From a checkpoint of a small mixture-of-experts model trained on Wikipedia: width 384, 160 squared ReLU neurons an expert.
Below are experts of layer 4 (counted from 0) of a mixture-of-experts language model. Rows are named router (the router's row for the expert), up (a neuron's input weights, with its number) and show model dimensions 256-383. Each number is 128 + 24 x the weight over its row's rms, rounded and kept within 0 to 255.
Before each expert's rows: "gets" lists some tokens that make up at least twice as much of what it gets as of all text. This comes from a sample of Wikipedia text that the model never trained on. Tokens count by the router's weight.

# expert 5
gets: ", ", "1", " | ", " ", "–", "2"
router [131 122 149 118 137  89 147 162 146  89 166 145 131 121 133  84 138 153 165 128 120 152 138 139 140 182 136 148 112  98 105 186 183 131 116  96 166 119  99 155 108  96 107  98 121 117 157 154 124 145 120 120  99 133 123 142 183 126 112  77  79 111 123 156 140  95 176 175 122 150 131 150 159 134 158 116 117 108 141 162 119 107  99 127 123 123 115 133  88 135 122  59 125 100  85  84  80 148 164 124 170 133 115 109 155 108 131 127 141  84  87 110 124 130 134 130 171 152 189 151 134  78 136 159 133 160 110 108]
up17 [118 172 130 141 112 114 124 140 170 116 151 179 123 127 127 120 115 116 143 119 114 127 106  51 128 122  93 181 130 145 153 184 102 165 145 130  98 154 113 165 173 132 120 123 131 148 145 162 139  73 184 170 129 100 129 148 147 146 150 145 106 109 135 151 139 127 102 101 142 125 143  88 137 135 152 121  89 176  88 115 142 163 138 138  95 143 145 153 135 117 116 142 141  94 141 140 113  90 126 117  98  84 167 126  96 117 134  94  86 128 137 144 127 174  93 137 130 137 112 100 117  95 172 131 128 106 127 108]
up18 [ 73 151 134 158 121 121 119 139  91 146 126 142 138 118 134  98 152 121 191 127 175 112 133 138 128 115 142 141 142 162 111 138 113 115 130 123  98  99 150 158 135 125 112 105 110 164 113 163 128  99 118 128  97 161 156 141 159 104  77 121 101 121 106 125 143 138  90 150 147  92 112 160 155 136 165 147 134 107 158 113 104 115 115  82 120 135 118 130 153 131 184 104 115 103 113 104 110 156 123 172 113 186 139  99  82 122 111  87 126 133 106 136 109  96 112 125 143 108  78 129 115  84 124 114 146 189 112  99]
up19 [126 110 133 145 134 126  79 145 128 125 122  80 109 128 136 106  92 149 127  95 114 136 114 115 115 130 163  76 147 112 105 117 184 165 129 182 139  91 117 117 133 115 103 128 142 128 140 143 101  95 127 142  89 154 133 101 146  87 132 116 128 146 100 112  78 146 152 112 115 159 125 120 131 164 138  87 146 145 165 138 146 162 144 100 168 132 110 138 122  79 105 149 110 168 132 115 112 147 122 135 117 117 173  94 137 135 128 121 143 123 101  96 154 173  99 141 147 110 165 119 160 142 125 117 104 141 139 135]
up20 [160 109 149 143 112 119 101 105 164 132 113 128 151 144 102 136 109 131 112  91 165 130 103 105 124 142 124 145 117  76 111 112 133  77 100  75 106 129  98 147 128 140 100  92  94 145 111 135 140  99 162 166  92 113  90 158 120 149 107 102 138 121 143  95 158 114 138 117 124 144 115 102 175 150 103 122 135 130 158 101 147 135 151 104 107 149 170 134 116 104 123 144 119  99 106 141  88 105 136 136  87 129 129  96 127  93 151 172 102 125 136 116 146 160 121 118 150 124 119 133 152 157 130 135 149 169 100 132]
up21 [162  97 146  79 151  75 115 117 152 171 134 151 128  79 153 109 158  79 133 101 105 171 120 116  90 173 133 136 183 159 128 122 114 103 107 148 149 146 117 112 100  93 161 154 118 137 121 139 156 110 150  98 116 183 162 114  95 123 125 126  84 131 128 130 120 151 125 155 103 129 110 141 126 131 123 132 142 138 122 127  66 141 110 170  76 164 151 124 145 133 142 107 143 157 126 115 122 127 138  76 143 121 158 111 149 166  94 106 140 143 140 127 166 176 153 129 163  81 125 128 135 119 164 127 124 126 114 118]
up22 [127 143 130 101 137 132  95 132 116 107 104 125 155 134 102  96  86 118 149 151 123 168 130 101 107 131 151 103 107  95 113 150 168 134 125  92 101 103 158 129 124 149 152 134 114 139 182 113  96 116 160 156 154  92 117  76 104  99 134 108 157  90 118  61  93 104 122 116 138 144 130 147 117 111 181  87 112 118 103 125 117 107 103 118 105 139  88 166  96  92 104 112 136 165 140 126 117 148 110 138 128 128 176 138 142 151 111 102 109 153 128 140 109 141 148 144 160 125 149 134 167 121 122 131 148 162 119  95]
up23 [137 106 119 160 168 136 115 113 138 110 141 115 156 115 158 119 164 135 140 131 132  75 136 126 145 139 119 159 123 128  90 137 162 191 156 117 156  83 108 165 125 100 115 167 116 135 142 156  86 123 149  77 136 138 111 149  97 155  96 146 177 158 122 117 139 127 149 154  74 112 111 120 116  97 189  96 135 107 147  85 132 159 114 116 145 122 157 108 121 149 134  93 132 141 152 139 171 110 146  94 165 135 195 157 147  92 146 128  95 147 120 118 114 132 122 106 148 128 121 105 146 131  81  68 143 112  93 162]
up24 [148 136 121  78 127 110 146 172  68 113 111  81 156 144 140 106 130 104 111 128 157 127 100 140 111 172 164 142 124 100 119 186 105 149 122  95 119 112 112 132 177 107 147 135 138 124 137 127 116 144 175 142 152 116 121 129 161 139 138 106 148 139 140 116 142 148 103  94 129 118 152 154 135 136 182 147 117 117 105 128 114 158 132 141 122 156 148 137 121 146 134  94 131 132  93 151 147 131 126 143 131 151 110  82 130 127 120 112 134 172 126 142 141 105 129 107 127 140  77 154 109 108 149 118 101 104 135 136]
up25 [139 132 126 119 137 132 134 141 147 120 144 131 137 138 120 159 125 131 147  96 108 157 138 122 124 132  98 119 125 119 121 141 134 126 139 132 151 109 124  99 118 136 148 132  73 118  96 121 168  99 140 128  82 104 118 122 122 148 104 121  94 112 129 115 169 142 104 141 114 102 111 155 117 136 120 140 115 101 153 131 166 140 128 169 180 170 114 125 115 113 100 120 120 117 126 108 156 140 161 128 128 156 114 107 113 112 117  90 101 102 156 142 167 139 118 150 105 120 137 117  87 120 128 119 119 119 134 138]
up26 [ 99 138  89 138 127 121 131 133 142  94 171 150  92 136 107 152 145 177 122 132 155 144 137 137 104 107 110 149 131 129 127 102  96 152 121  98 172 128 112 152 154 128 107 150 135  81 100 176  89 172 153 118 108 122 102 121 120 115 145 127 162  92 171 143 107  97 140 114 134  93 120 143 167 140 143 110 127 114 176 142 100  88  79 144 143 131 140 147 145 147 104 107 113 128 108 125 128 134 132 163 103 136  80 151 161 141 107 153  97 100 140  88 150 145 164 110 131 160 128 152  98 108 133 152  71 156 133  99]
up27 [145 121  84 113 120 117 119 122 124 129 126 188 152  89 175  98 113 111 142 100 136 140 149 106 153  84 146 147 110  98 139 171 142 137 114 158 128 105 106 119 177  84 100 105  96 159 130 169 122 118 112 120  97 103 122 133 161 121 123 140 124  78 110  97 154 111  93 156 133 137 125 166 176 162 153 146 112 128 140 106 125 134 114 108 108 199 148 130  78 146 132 100 117 129 157 140 151 124 143 139 151 133 160 142 122 166 152 104 114  95 123 100 109 121 143 138 116 104 127 120 163 149  89 102 163  73 158 111]
up28 [139 141 130 139  75 152  85 110 156 108 158 116 122 108 107  96 160 129 134 139 126  92 115  81 114 165 150 124 101 114 119 139 117 179 131 145 131 129 164 136 119 125 112 117 110 107  87 109 111 137 124 167 113 135 145 136 144  98 137 113 106 131 131 130 158 132 108 153 155 111 110 109 140 145 128 121 163 152 147 172 162 138 139 160 145 147 124 135 157 115 118 137 107 138 150 140 118 101  93 204 142 141 126  95 105 134 105 114 129 127 110 148 118 139 151 102 130 129 155  89 192 105 117 114  69 118 122 152]
up29 [154  97 151 117 131 102 118 101 107 149 141 121 122 116 131  87 120 156 121 132 132 188 133 135 141 123 119 109 131 111 139 130 123 118 104 112 121 111 119 123 158 114  82 144 115 109 198 129 119 128 129 115 124 128 138 105 133 143 117  99 120 112 122  90 140 135  83 109 117 114 128 144 129 122 149 169 162 102 133 134 109 130 158  79 126 146 124 102 152 104 132 159 160 164 123 133 121 127 158 179 124 132  63 115 169  94 152 129  89 140  71 117  91 112  92 144 160 135 103 135 127 126 141 142 111 175 102  85]
up30 [137 139 122 123 103 150 130 202 114  64 158 155 136 110 195 146  96 141 139 128 122 100 118  76 143 115 125 118 153 130 110 125 121 124  99 111 112 147 103 150 135 144 111 151 141 117 133 109 138 128 119 136 151 107 128 148 137 153 147 147 145 168 167 107 164  99 146 105 128 108 144 195 106 190 107 144 155 138 128 162  88 132 100 132 155 138 126 117 165 155  90 138 121 122 116 139  97 167 125 155 126 115 139 126  89 126 123 128 102 130 109 111  92 111 112 124 123 151 147 131 140 156 156 126  97 123 120  94]
up31 [ 90 164  64 144 118 108 125 151 106  92 141 115 117 114 114 117 146 123  88 131 133 206 108 145 116 147 111 121  99 127  83 145 175 120 156 126 117 111 124 146 150 123  90 114 141 130 128 134 125 154 139 141 166 144  75  95 135 110 131  88  93 111 176 105 150 115 120 125 116 110  75 142  87 117 197 100  99 144  71 154  88 118 101 128 128 108 115 135  64 151 128 131 117 120 139 135 155 128 159 104  90 138 115 138 166 113 138 114 101 123 133 141 133 110 132  85 163  94 120 124 134 144 113 132  81 139 161 162]
up32 [142 140 139 137 116 118 106 149 115 108 118 151 136 122 111 142  91 118  80  93 134 112 126 102 149 131 114 100  86 107 122 114 127 140 155 123 151 128 130  99 127  91 138 109 118  99  93 133 132 147 154  81 168 115 146 128 116 102  74 152  83 128 118 137 100 171 101 149 112 116 121 126 117 144 157 101 137 109 137 128  72 156 103  82 145 101 127 116 147 183 138 133 103  97 123 141 111  86 191 130 142 134 167 131  84  97 136 116 161 150  87 146 121 138 174 138 150 166 147  98  96 103  93 157 135 131 131 137]
up33 [168 126 148 133  85 123 135 141 135 130 133 129 168 123 110 110 120 108 135 140 139 125 125 130 150 124 143 143  99 134 143 170 115 141 126 133 173  81 171 132 114 154 127 166 141 122 145 135 159 142 148 131 103 121 150 120 123 122 135 112 134 145 135 148 124 128 125 130 134 132 161 184  60 134 200 145 116 146 100 140  75 154 133 128  90 144 182 134 101 124 132 121 127 162 125 126 122 152 123 143 158 128 135 128 142 156 152 128 102 119 143 116 128 141 125 117 165 100 142 157 172  59 167 133 113 144 109 128]

# expert 8
gets: "\n", "\n\n", ".", "==", "===", ")."
router [118 120 112 155 123 124 166 110  90 138 121 121 127 105 115 126 123 134 165  89 137  79 121 107 123 140 102 103  90 135 135 104 191 131 107 139 112 117 129 156  90 108  98 126 136 146 136 138 117 140 174 154 157 143 161 122 126 150 100 124 178 121 113 124 151 127 135 124 127 133  55  93 125 118 140 115  93 162 132 110 133 101 138 126 153 125  90 126 135 118 151  83 120 152 118 180 104 164 124 144 171 144 134 144 153 153  98 136 142 133 159 163 143  98 130 132 162  96 137 126  96 103 125 159 121 150 177 184]
up17 [104  92 128 165 156 101 134 143  91 129  98 134  95  91  91 126 159 110 114 166 137 126 107 138 160 133 141 117 150 132  59 165 135  89 121 165 144  96 131 161  77 177 110 109  97 142 147 144 148  87 110 138 126 140 127 109 123 122 123 138 131 177 165  89 151 164 114  86 133 151  84 153 141 140 124 137 113 159 163 121 116 168 106  81  97 131 117 122  85 140 154 146  84 156  81 107 151  83 134 128 135 102 151 142 122 167 144 138 120 128 115 109 122 113  90 115 105 120 104 105 177 136  87 113 110 133 139 113]
up18 [ 93 137 121 108 107 177 145  99  81 138 150 115 126 166 141 169 207 102 146 126  82 167 107 111 150 143 139 160 116 122 113 132 111 165 116 142 149 104 127 144 146 110 153 129 157 127 148 119 119  85 145 142 143 101 173 151 129 101  71 149 102  64 140  86  72 126 110 159 120 143 105 147 159 123 124 139 156 126 157  97 164 102 113 138 112 135 137 144 131  87 150 111 103 172 133  97 116 102 122 133 159  99 162 114 125  98 160  94 142 136 164 134 104 129 122 109 134 147 141 118  94 136 165 109 122 173 138 154]
up19 [127 128 134 119 133 147 141 155 103 145 121 140 131 117 177 114 146 141 143 106 144 114 150 148 122 121 122 164 165 138 108 123 125 139 103  92 132 120 140 105 102 129 113 188 100 124 163 137 196 141 150  90  81 132 136 155 111 118 136  77 108 103 122 122 132 100 120 131 138 135 107 145  88 183 130 133  97 109 122 148  93  72 136  98  99 119 120  96 145 119 144 143 136  94 106 127 110 157  97  99 161 173 152 125 133 106 108 117 116 117 116 128 180 153 109  42  86 135 116 148 181 145 102 111 117 176 101 164]
up20 [ 98 132 139 121  86 147 125 152 121  90 117 112 115 123 113 129 134 104 145 145 134 155 117 122 148 150 168 131 129 163  90 141 132 159 108 116 144 164 137  91 108 152 103  97 135  99 137 136 136 170 146 159 130 151 103 127 128 123 128 107 103 154 104 172  99 118 111 162 159 155 136 118  93 133 125  90 120 149 153  75  92 137 120 128  89 122  84 144 142 101 174 176 115 121 150  94 128 180 141 107  98  92 113 159 117 155 120 130 138 133 117 123 155 150 128  96 164 138 123  94 134 124 122 170 124 128 117 162]
up21 [ 95 167 130 147 127 155 135 131 101  93 151 154 135 134 141  99 129 122 101 118 128  93 109  80 182 127 162 114 117 161 146 123 126 106 128 123 110 125 144 115 119 153  98 106 114 154 100 128  94 111 110 140  84 136 128  98 113 106 108 136 137 131 122 148 111 141 166 133 149 111 138 156 130  94 172 137 120 131 141 176  99 114 101 107  80 139 105 109 136 138 141 109 132 144  99 102 115 131 116 140 111 177 127  98 149 105  96 122 155 160 102 104 107 132  88 141 161 111 170 111 115  65 131  80 124 149 146 171]
up22 [104 171 134 124 112  96 126 141 144 135 146 176 110 137 154  97 129 117 137 187 119  77 130 161 159 108 104 120 133 175 112 141 123 122  90 145 114 142 140 112 110 113  89 128 121 121 109  92 147  98  98 175 168 152 129 125 101 132 147 113 121 168 114  87 123 127 149 168 138 149 104 127 113 147 185 119 145 156 139 172 131 114 105 124 147  72 100  91 138 114  98 114 147 104 131 111 111 103 119 143 143 121 134 135 158 131 115 129 138 116 119 132 114 137  98 142 131 149 141 128  97 137  96 132 131  83 144 155]
up23 [ 83 158 121 135 155 155 109 138 195 136 106 123 146 118 132 147 161 184 153 150 138 129 117  83 128 139 133 126 150 142 150 163 154 122 166 100  96 111 108 108 148 134  93 156 132  84 155 151 156 110 129 105 118 183 105 128 145 154 130 110  96 137 185 142 114 135 135 138 104 105 133 112 121 136 129  93 101  61 140 186 130 107 123 127 146 154 151 119 123 118 110 117  94  99 119 126 118 122 119 153  98 132 138 173 109  99  90 140 150 117  98  81 109 122 100 139  97 108 155 117 145  84  99 130 107 157 112 126]
up24 [150  84 112 156 183 136 116 131 106 174 112 119 118 166 149 112 153 104 124  76 143 171 149 140 129 112 135 138 129 126 138 156 114 125 135 131 176 117 123 144 111 121 139 164 158 127 176 133 133 119 164 141 158 128 135 129 132 140 143 120  74 112 153 143 129  86 130 132 124 140 119 116 149 142 108 168 108 142 126 161 137 130 140 184  98 144 123 142 139 125  94 118 151 124  99 177 111  80  96 157 149 132 131 117 123 111 103 133  99 125 143 135  83 106 124 132 158 121 170 120 132 122 116 144 124 123 139 150]
up25 [107 115 143 117 126 126 151 149 104 153 137 148  93 149 103 121 106 171 109 163 119 139 133 133 150  98 152 145 133 113  94 113 136 103 161 108 126 142 128 137 125 100 146 154 129 165 102 147 158  77 141 112 132 107 145 127 155 137 173 119 139 126 109 147 102 114 154 106 111  92 118 104 174 176 155 170 109 189 148 180 116 110 151 121  91 141 147  97 117  89 133 120 135 152  93 140 148 106 124 144 115 113 138 149 132  94 137 145 141 142 142 137 123 157 102 102 117 176 135 148 102 114 105 117  92 147 164 134]
up26 [109 123 118 105 141 122 161 141  84 143 106 115 155 104 100 151  81 138 150 122  91  86 153 124 162 166 131 135 109 132 140 123 145 118 118 112  96 157 159 111 120  98 128 117 129  99 101 142 103 160 152 113  99  94 109 156 115 134 139 130 155 142 164 147 157 108 124 151  92 136  98  90 111 123 137 122  89 128 164  99 126 131 118  97 167 111 115 142 150 151 121 101 139 138 176 110 157  98 133 135 110 106 136 107 138 147  88 106 155  63 126 110 106  91 136  81 110 114 129 169 107 124 112 152 152 190 150 146]
up27 [152 135 124 117 150 140 149 160 170 150 139  75 127 117 154 189 176 104 135 141  81 155 117 148 143 135 115 107 108 120 128 140 135  94 112 122 125 117 130 116 174 184 169 107 134 159 162 146  89  97 165 142 147 113 142 142 101 108 135 171 153 128 146 125 121 138  92 163 139 125  88 123  84 120 133 138 111 125 108 150 132  81 180 151 187 135  92 137 126 151 129  87 119 162 119 143  91 105  95 133 146 125 166 102 150 149 123 140 176 133 139  91 142 131  90 124 111 147 120 128 122 123  91 131 120 137 134 134]
up28 [ 95 105 106 126 140 134 158 135 139 146 120 133 205 127 100 140  76 156 113 161 158 118 119 219 113 147 105 120 139 153 163 147 122 146 178 122  80 105 134 131 137 129 132 144 133 100 129 127 107  99 140  73  96 146 146 113 103 103 132 122 151 120 120 113 107 162 105 159 101 103 124 116 114 146 162 174 138  60 132 130 145 112 152 164  97 123 155 124 128 156 187 138 123 114 170  92 137 126 115 135 115 130 115 100 151 122 155  98 146 103 142 133 165  91 152  73 177 138 128 138 161 136 142 107 154 137 101 160]
up29 [125 146 164 113 147 120 163 134  88 153 117 141 147 121 129 102  95 124 111 116 146 127  99  86  87 176 155 130 125 110 101  82 111 117 163  93 147 126 156 120 144 100 115 126  73 174 118 144 139 127 158 126 144 104 165 123 124 137 141  90 119 151 103  92  94 106  96 152 106 141 139 103 126 129 163 118 154 138 126 141 130 125  95 153 133 150 169 145 116 133 176 147 146 167 109  67 154 129 116 140 171 128 143 122 152  79 113 135 117 159  88  75 135 126 110 144 131  60 145 110 125 131 106 109 153 123 120 125]
up30 [ 99 122 133  97  91 101 140 156 101  89 126 114 101 132 121 136 144 109 142 144 135 167 108 160 111 125 122 151 134 168 126  82 147 178 106  99 140 160  82 104 131 107 130 192 114  98 169 106 113 118 149 126 129  85 152 119 162 126 133 126 111 171 101 123  82 128  76 124 145 108  94 114 101 106 162 146 127 114 142 148 112 116 115 118 155 119 122 120 163 133 125 112 136 118 145 163 137 157 167 159 132 114 110 127 123  98 149 164 107 146 127 132 127 129 148 120 108 112 163 114 115 148  99 141 122 110 122 147]
up31 [116 136 134 113 145  93 105 164 126 117 141 137 129 154 127 117 119 123 129 122 115 145  61 172 129 143 150 133 136 117 100 171 103 133 122 105 132 111 142 104 130 112 126 111 116 141 119 150 124  87 100 121 118 122 141 112 156 120 122 160 121 165 110  98  88 178 120 104 140 149  88 137 150 143 135 157 105 111 162 114  91 131 127 144 105 112 103 124 131 151  99  72 167 116 106 133 113 128 136 152 140 126 111 174 172 115  91 103 131 112 135 102 157 115 150  96 135 120 139 118 107 183 144 154 121  92 132 164]
up32 [133  92  96 125 158 148  75 136 126 171 136 137 177 115 121  94 148 153 107 141 172 103 101 106 143 138 133 135 132 159 116 120 129 147 167 112  98 106 151 140 105 113 135 149 141 135 112 187 127 104 112 129  88 138 170 126 150 155  80 108 132 120 174 108 132 151 103 141 120 121 166  91 148 131  91 121 131 135 142 120 110 150 168 137  88 141 198 120 160 115 139 138 113 125 131  95 157 133 155 147 139  89 135 103 123 107 132 165 115  94 109 153 126 160 123 134 155 113  74 116 130 143 134 122 155 124 176 151]
up33 [ 92 125 124 113  88 121 133  84 152 144 127 142 161 133 141 150 102 126 148 119 101 102 130 120 160 122 149 117  99  81 139 115 143 138 175 180 131 165 151  98  86 145 101 135 198 105 147  93  88 115 146 116 144 148 186  84 113 140 117 142 132 146 106 144  81 104  88 142 120 123 162 144 146 119 168 150 127  99 153 148 140 115 119 113 158 115  91 149 108 168 161 118 110 109 148 123 130 112 151 144 123 153 129  91 102 118 131 121 144  94 118 111 118 132 133  97 123 145 115  96 106 117 153 126 118 126 149 132]

# expert 12
gets: "\n", "| ", " in ", " was", " United States", " M"
router [177 140 116 144 102  69 109 109 123 128 141 171 157 110 103 141 107 104 137 112 135  90 126 110 141 126  67 110 123  25 142 144 128 130 130 128 102 155 120 135 159 110 104 131 145 112  97 137 105 125 127 163 121 130  74 126 108 127 134 150 146 127 115 120 136  79 113 145 141 159 108  99 129  99 117  81  95 161 155 135 130 110 137 132 151  92  88 132 158 128 101 146 163 165 148 138 151 138 113  81  95 142 120 156 116 123 103 156 123 131 131 152 125 161  75  81 118 150 166 136 119  99 147  75 139 163 159 145]
up17 [129 159 134 111 141  87  94 152 126 110 131  77 157 103 112 132 115 141 109 105 172 143 139 136 119 128 116 119 107 126 150 150 102 139  98 101 122 143 167 113 176 154 132  98 152 139 155 143 125  90 131 126 113 135 125 110 120  72 103 149 107 137  99 135  81 108 152 107  79 110  75 130 146 118 138 133 126 116 132 127 144 135 165 157 104 127 128 148 111  79 106 145 150 163 143 111 195 127 101 112 107 154 148 179 146  87 128 109 150 129 117 158 104 174 115  58 149 146 117 135 103 137 131 149 121 163 127 160]
up18 [116 154 138 159 118 131  85 159 154 174 120 144 142 131 140 136 118 139 147 142 120 153 158 112 106 118 154 108 133  56  77 128 148 113 132 116 124 104 142 121  91 113 151 124 118 148 142 143  95 107  95  97 104 121 177 110 113  85 110 122  81 139 163 122 117  97 127 153 126 120 100 118 100 158 119 147 169 142 110 150 142 127 135 132 128 122 109 169 137 122 163 137 173 144 125 147 140 114 154 142  84  48 116 132  99  95  89 161  87 163 111 151 136 118 148 121 114 135 127 125 147 146 128 166 131 104 168 116]
up19 [148 178 128 115 102 113 139 140 137 131 111 118 184 110 147 100 164 114  95 107 161 104 123 127 129 151  89 119 132 127 105 147 158 153  86 144  69 107 138 126 121 114  79 118  92 145 123  90 110 126 126 129 159 125 147 130 129 121 136 100  73 138 118 149 163 103 104 153  78 137 126 114 118 124 152  96 157  95 132 133 139  96 106  68 105 160 112 133 147  74 111  92 139 138 117 119 148 129 130 127 135 163 183 136  85  70 174 130 120 118 186 138 132 151 125 113 116  98 168 143 115 143 169 103 115 176 110 149]
up20 [144 144 133 136 148 145 103 161 158 172 101 140 142 129 114 152 113 147 180  70 143 135 154 120 132 134 105 150 132 127 116 147 149 118 145 158 158 111 100 136 147 136  69 129 193 104 118 127 134 130 123  76 105 116 139  70 171 147 116 136  64 124 118 137 140 150  89 112 138 123 156 143 140 167 120 149 125 109 108 132 116 110 118 115 151 124 136 125 110 148 128 113 135 126 127  98 147 146 150 170 181 192 142 186 100 112  90 136 142 166 171 124 161 180 146 134 139 121 156 134 155 131 123 117 117 132  94 114]
up21 [140 147 164 126 133  90 168 106 167 159 157 140 167 116 105 130 167 101 138 133 118 104 107 183 143 124 114 177  89 133 131 138 123 155 145 126 102 137 145 132 136 147  87 139 106 142 114 115 148 117 107 122  93 110 151 140 130 133 165 144 129 180  87 121 150 123  97 140  92 167 142 147 108  94 101 162 174 112 137 120 128 140 147 147 123 112  92  85 135 121 139 136 117 132 163 128  63 127 147 139  81 163 157 139 106 128 113 122  96 140 114 130 141 114 115 116 152 114 123 147  75 121 156 117 124 139 101 141]
up22 [135 129  76 156 157  99  89 159 143 142 117 130 147 149 107 126 123 150 103 134 111 106 128 101  94 150 148 151 129 104  86 137 144  91 137 117 142 113 144 136 147 108 194 133 123  94 143 132 127 143 151 125 146 125 108 147 136 176 142 133 136 139 163 146 126 123 114 118 178 166 149  92 123 132 131 115 115  87 159 127 124  89  91 127 165 106 120  94 160 136 121 168 144 113 121 144 134 123 167 114 186 160 153 150 115 163 156 130 120 151 116 111 167 124 128 138 149 131 168 124 145  79 123 131 156 167  87 136]
up23 [134  85 119 159 152 115 112 157 154 149 148 144 116 127 123 167 124 135 177 145 115 136 160 159 138 145 113 110 124 124 110 153 140 121 147 121 102 120 100 144 162 100  84 155 124 100 124 125 131 139 116 126 134 170 104 122 159  78 124 128 147 130 165 113 131 103 102 118 131 156  89 139 108 144 118 103  95 121 105 146 141 119 136 104 145  74 168  92 120 109  94 121 144 138 173 148  65 117 129 139 119 129 139 180 139 156 124 139  98 122 111 166 112 142 128  88  81 131 136 144 115  99  86 138 157 112 159 141]
up24 [134 159  96 134 136 105 126 132 131 162 171 115 110 137 115 149 140 116 135 101 151 111 108 133 125 154 110 114 176  92  89 110 149 138 130  98 116 129 167 123 116 136 109  88  91 110 133 177  74  92 116 184 163 122  92 146 142 114 148 111 143 137 143 127 115  83 103 122 120 172 136 163  91 133 124 124  76 121 102 155 171 147 147 155 122  92 149 148 150 162 134 135 151 132  88 108 139 150 136  90  80 160 134 178 102 122 130 143 132 109  97 164 138 124 122  61  74 129 151 119 139 128 128 106 165  98 132  95]
up25 [140 158 133 133  99 114 100  90 109 128 174 149 144 159 115 137 177 112 151 114  91 105 102 103 112 107  84 143 115 161 109 136 142 132 121  98 166 131 125 160  99 151 127 133 160  79 151 164 132 110 157 162 140 151  96 141 153  80 152 126 114 159  86 102 171 112  89 124  90 149 145 126 129 109 142 110 111 123 112 169 108 134  95 127 114 129 143  92  84 107 142 112 154 141 113  99 142 122 164 146 145 149 156 133 120 125 118 127 194 141 103 138 114 184 101 141 151 176 119 161 113 186 127 176 184  80 145 121]
up26 [102  90 174 143 127 130  93 130 153 136 151  85 132  96 101 130 154 119 113 139 165  98 145  98 119 137  92 183 143 115  91 112 116 126  98 185 123 152 147 130 120 174  91 175 150 113 115 132 128 147 136  97  94 106 144 142 102 124 130 154 131 143 143 137 140 147 104 139 100 116 122 136 124 131 146 123 158 149 143 139 103  91  97 148 123 165 111 123 148 162 129 137 117 111  72 155 154 135 132 117  88 136 134 148 118 131 130 152 124 119 148 137 139 100 114 104 126 168  95 121 137 108 129  59 171  91 147 159]
up27 [105 123 115 130 172 137  85  98  93 141 120 131 173 109 139 133 108 126 112 122 131 137  82 155  93 112 133 132 155 137 143  99 135 181 119 139 127 117 121 159 154 153  83 173 137 134 111 142  88 141  92  75 117 117 131 139 145 117 131 123 100 173 134 173 183 120 144 143 106 141 121 121 159 100 158  80  98 149 137 124 147 100 107 133 135 113 162 174 131 147 132 107 128 144 126 125 108 136 119 119 128  96 189 110 133 135 125 104  95 116 132 133 160 141  90 140 119  94 120 116 136 109 115  89 167 128 125 137]
up28 [155 153  81  86 116 141  95  97 151 133 128 109 139 129  80 146 125 149 106 135 169 122  96 153  97 131 108 129 158  92 142 101 132 116 183 147  85 161  94 106 106 152  85 171 145 147 122 121 141  60 100 181 121 148 141 118  99 121 138 152 134 105 107 134 152 106 133 116 117 157 174 146 129 149 120 128 123 106 144 131  92 150 116 125 136 109 152 106 144 173 150 107 101 162  89 148 150  87 113 133 124  67 169 112 145 127 147 133 110 151 114  64 152 152 123 124 123 110 107 106 117 101 174 111 113 145  93 139]
up29 [117 139 100 153 171 118 155  95 116 152 139 167 114 124 137 156  95  69 138  99  93  81 127 120  96 111 116 124 135  98 150 152 120 131 143 117  91 154 118 136 142 127 149 131 105 169 125 131 118  94 134 108 121 153 107  85  99 140 122 147 100 120 155 177 153 143 113 119 122 128 113  84 168 157 116 133 125 156 175 155 117 165 119 153 168 115 178 152 130 135 150 146 136 115 124  91 115 148 103 122 122 112 178 136 164 129  95  91  83 142 167 141 139 188 136 170 132 132  93 116 144  92 136 123 130 129 155  99]
up30 [166 126 140 163 121 123 160 124 103 135 153 147 131 120 106 114  82 137 116 161 110 107 139 118 199 127 101 136 142 122 150 132 123 120 115 133 117  79  91 109 138 112 109 157 138 117  64 163  88 106 140 174  61 115 125 110 116 105 117 121 104 140 138  96 101 146 103 151  99 121 132 110 137 142  95 141 100 104 168 179 180 103 112 122  91 105 124 126 102 153  83 142 155  96  82 118 127 172 142 117 120 150 118 128 128 139 103 155  97 118 123 149 127 145 145 109 125 108 141 138 119 109  97 110 137 190 161 166]
up31 [114 169 128 149 132  96 100 155 165 174 191 116 114 102 151 150 114 112 150  90 127 161 126 130 124 125  72 118 125 142  70 148 151 126  96  94 111  93 142 138 175 122 110 154 107  94 122 104 120  84 143 135 147 142  93 163 128 157 124 113 134 109 148 110 145 129 115 147 158 140 125  75  95  78 135 109  90 162 105 144  90  93 127 120 117 107 119 121 137 121 137 124 144 138 109 124 113 119 183 150 131  62 119 102 131 110 126  94 140 134 128 125 146 152 111  80 120 187 141 159 155  80 132 101  90 119 131 105]
up32 [139 157  97 131 107 131 118 130 142 128 178 125 142  86 185 136  97 148 131 127 139 170 101  92 119 160 137 115 109 104 140 106 149 146 155  97 124 143 126 132 171 153  78 140 143 135 151 122  99 116 131  91 142 119 124 150 151 123 105 203 147 106 133 141 179 103 111 120 142 143 106 129 159 144 152 150 146 148 133 151 112 101  97 106 143 180  97 160 130 128 136 131 114 113 134 147 165 105 109 135 137 145 143 122 140 159 154 141 153 150 141 146  99 129 101 147 128 162 107 114 143 132 102 143 148 153  97 106]
up33 [ 99 136  84 137  86 129 122 105 128 129 141 139  96 161 130 110 121 115 111 116 100 143 159 145 109 113 137 122 157 172 102 119 105 145 143 162 137 135 153 150 175 124  89 124 131 109  84 127 124 128 130 148 139 122 141 120  93 128 120 124 129 104 150 106 136 137 119 156 134 197 117 115 135 115 133 125  88 100 121 103  91 158 134 132 136 161 120 146 116 154 166 141 114 125 102 142 129 115 144 110 114  96 115 158 163 118 118  83 119 140 126 128 134 141 135 134 144 124 118 126 116 151 108 121 140 157 124 129]